{
  "d_model": 192,
  "activation": "bilinear",
  "moe_layers": [0, 1, 2, 3, 4, 5, 6, 7],
  "router_score": "softmax",
  "routed_scale": 13.6,
  "norm": "rmsnorm",
  "norm_eps": 1e-06,
  "optimizer": "soap_variant",
  "beta1": 0.95,
  "grad_clip": 0.5,
  "seq_len": 256,
  "train_tokens": 438300000,
  "steps": 3344
}
Below are experts of layer 5 (counted from 0) of a mixture-of-experts language model. Rows are named router (the router's row for the expert) and show model dimensions 0-47. Each number is 500 + 40 x the weight over its row's rms, rounded and kept within 0 to 999. Numbers have three digits each.
After each expert's rows: a language model's description of what the expert responds to. This comes from a sample of Wikipedia text that the model never trained on.

# expert 14
router:486475496437500487526548523474537482517489500519496535494490535422512472508494477480477440561439539463539449592462442450459441429533457567485492
Name-joining conjunctions

# expert 18
router:499513477498496496483477444490476480531513536506483514492513522486479493504481504514413480546473419588494482467491425522508504525523482530458510
All and relative words

# expert 33
router:510491458577515504467475557507494481554584532422486495549526466480501524514518486430509560502475395400496519444445515509500469520519441456504452
Activity and field nouns

# expert 3
router:532594597500476409489558479483585493494412529530509494525596496463568511506527484519536474482501478508533522460433525540500546517494499516454511
First-name initial pieces

# expert 13
router:518569522449508480449495549487563523472530424510523484531464441513470605522526484526511442491525495520474453541542484440440530441512519475501508
Sports results objects

# expert 39
router:537495500470493493455458464483491535521496499474450528517496535519574441494477401551472488453464553444508466558545557474449491524444501559431499
Surname-start syllables

# expert 26
router:492534575498495404408505472516500509405524544576541545532484470513544519465547452466487527519513481476502506464459499482530556490463528533457502
Foreign name onsets

# expert 20
router:496466449441502402505501493541538492471473474451477555432586473527479578536462495506568515448456555514525569518523478545491427554529455507488480
Word-internal consonant pieces

# expert 1
router:501518513463467463515518467510540508578596571583501496444545506527453487512502439498554516571481443523486444566529447519488472484443518473490562
East Asian names, transport

# expert 46
router:514599524470476550520478504522528566487452455542467561528563442522510577480542482463560467483522527509571449524571480473479491438511572475463496
Finite verbs after subjects

# expert 17
router:481490569510456504520571447493435566536500501483564518491495455475494385485485502456513570475469495441533461503476501501517486488492487520481509
Opening brackets and spaces

# expert 29
router:528469483494543419520423483465501527560536535507446455489497438519550524486443469527498466597456514420499487542472529491499511530474490580430451
Name-description commas, articles

# expert 5
router:557503464498522529446495514534500489553518412518467520551459423525506480498497431341514544571499480454511508470498466517506482466465455455508511
Place-type nouns, census data

# expert 40
router:520490461482504525497515463481473464500459535473496517586606476579516449514472428480468483494509513537555493462422472514524514498515485539506491
Institutional name words

# expert 15
router:450466550493501485506484406461535497526496488457396438437500542524514517544515450545488460447489568509453496578543530507500474534514490576450468
Surname pieces, apostrophes

# expert 9
router:465487545539497444496518474555519483430521519502486585541492447511525407438475473485528488499468506503508449496532524507469518500446521490542482
COVID hyphen, word pieces

# expert 48
router:520497525477456538505501525470574523550514508464532487463580448527442509532555410535499456596518521495506518460484543507503491424497506487489494
Definite article the

# expert 58
router:488476506563547523485499527515442496496511464425563472572499487559466417470575527502503500489476538580537495398553492570524525494513499537486506
List and heading starts

# expert 43
router:500463565510486550537557519525470504422568520469493382503433506438513495470453449506470449528515457518565597460494520521488505494481521417473493
Clause-linking words

# expert 52
router:531486569503540470446465449512434481527456579539463568514437572537474469421518485541452607437441464457497471478404503521474446480454475482550467
Titles and abbreviations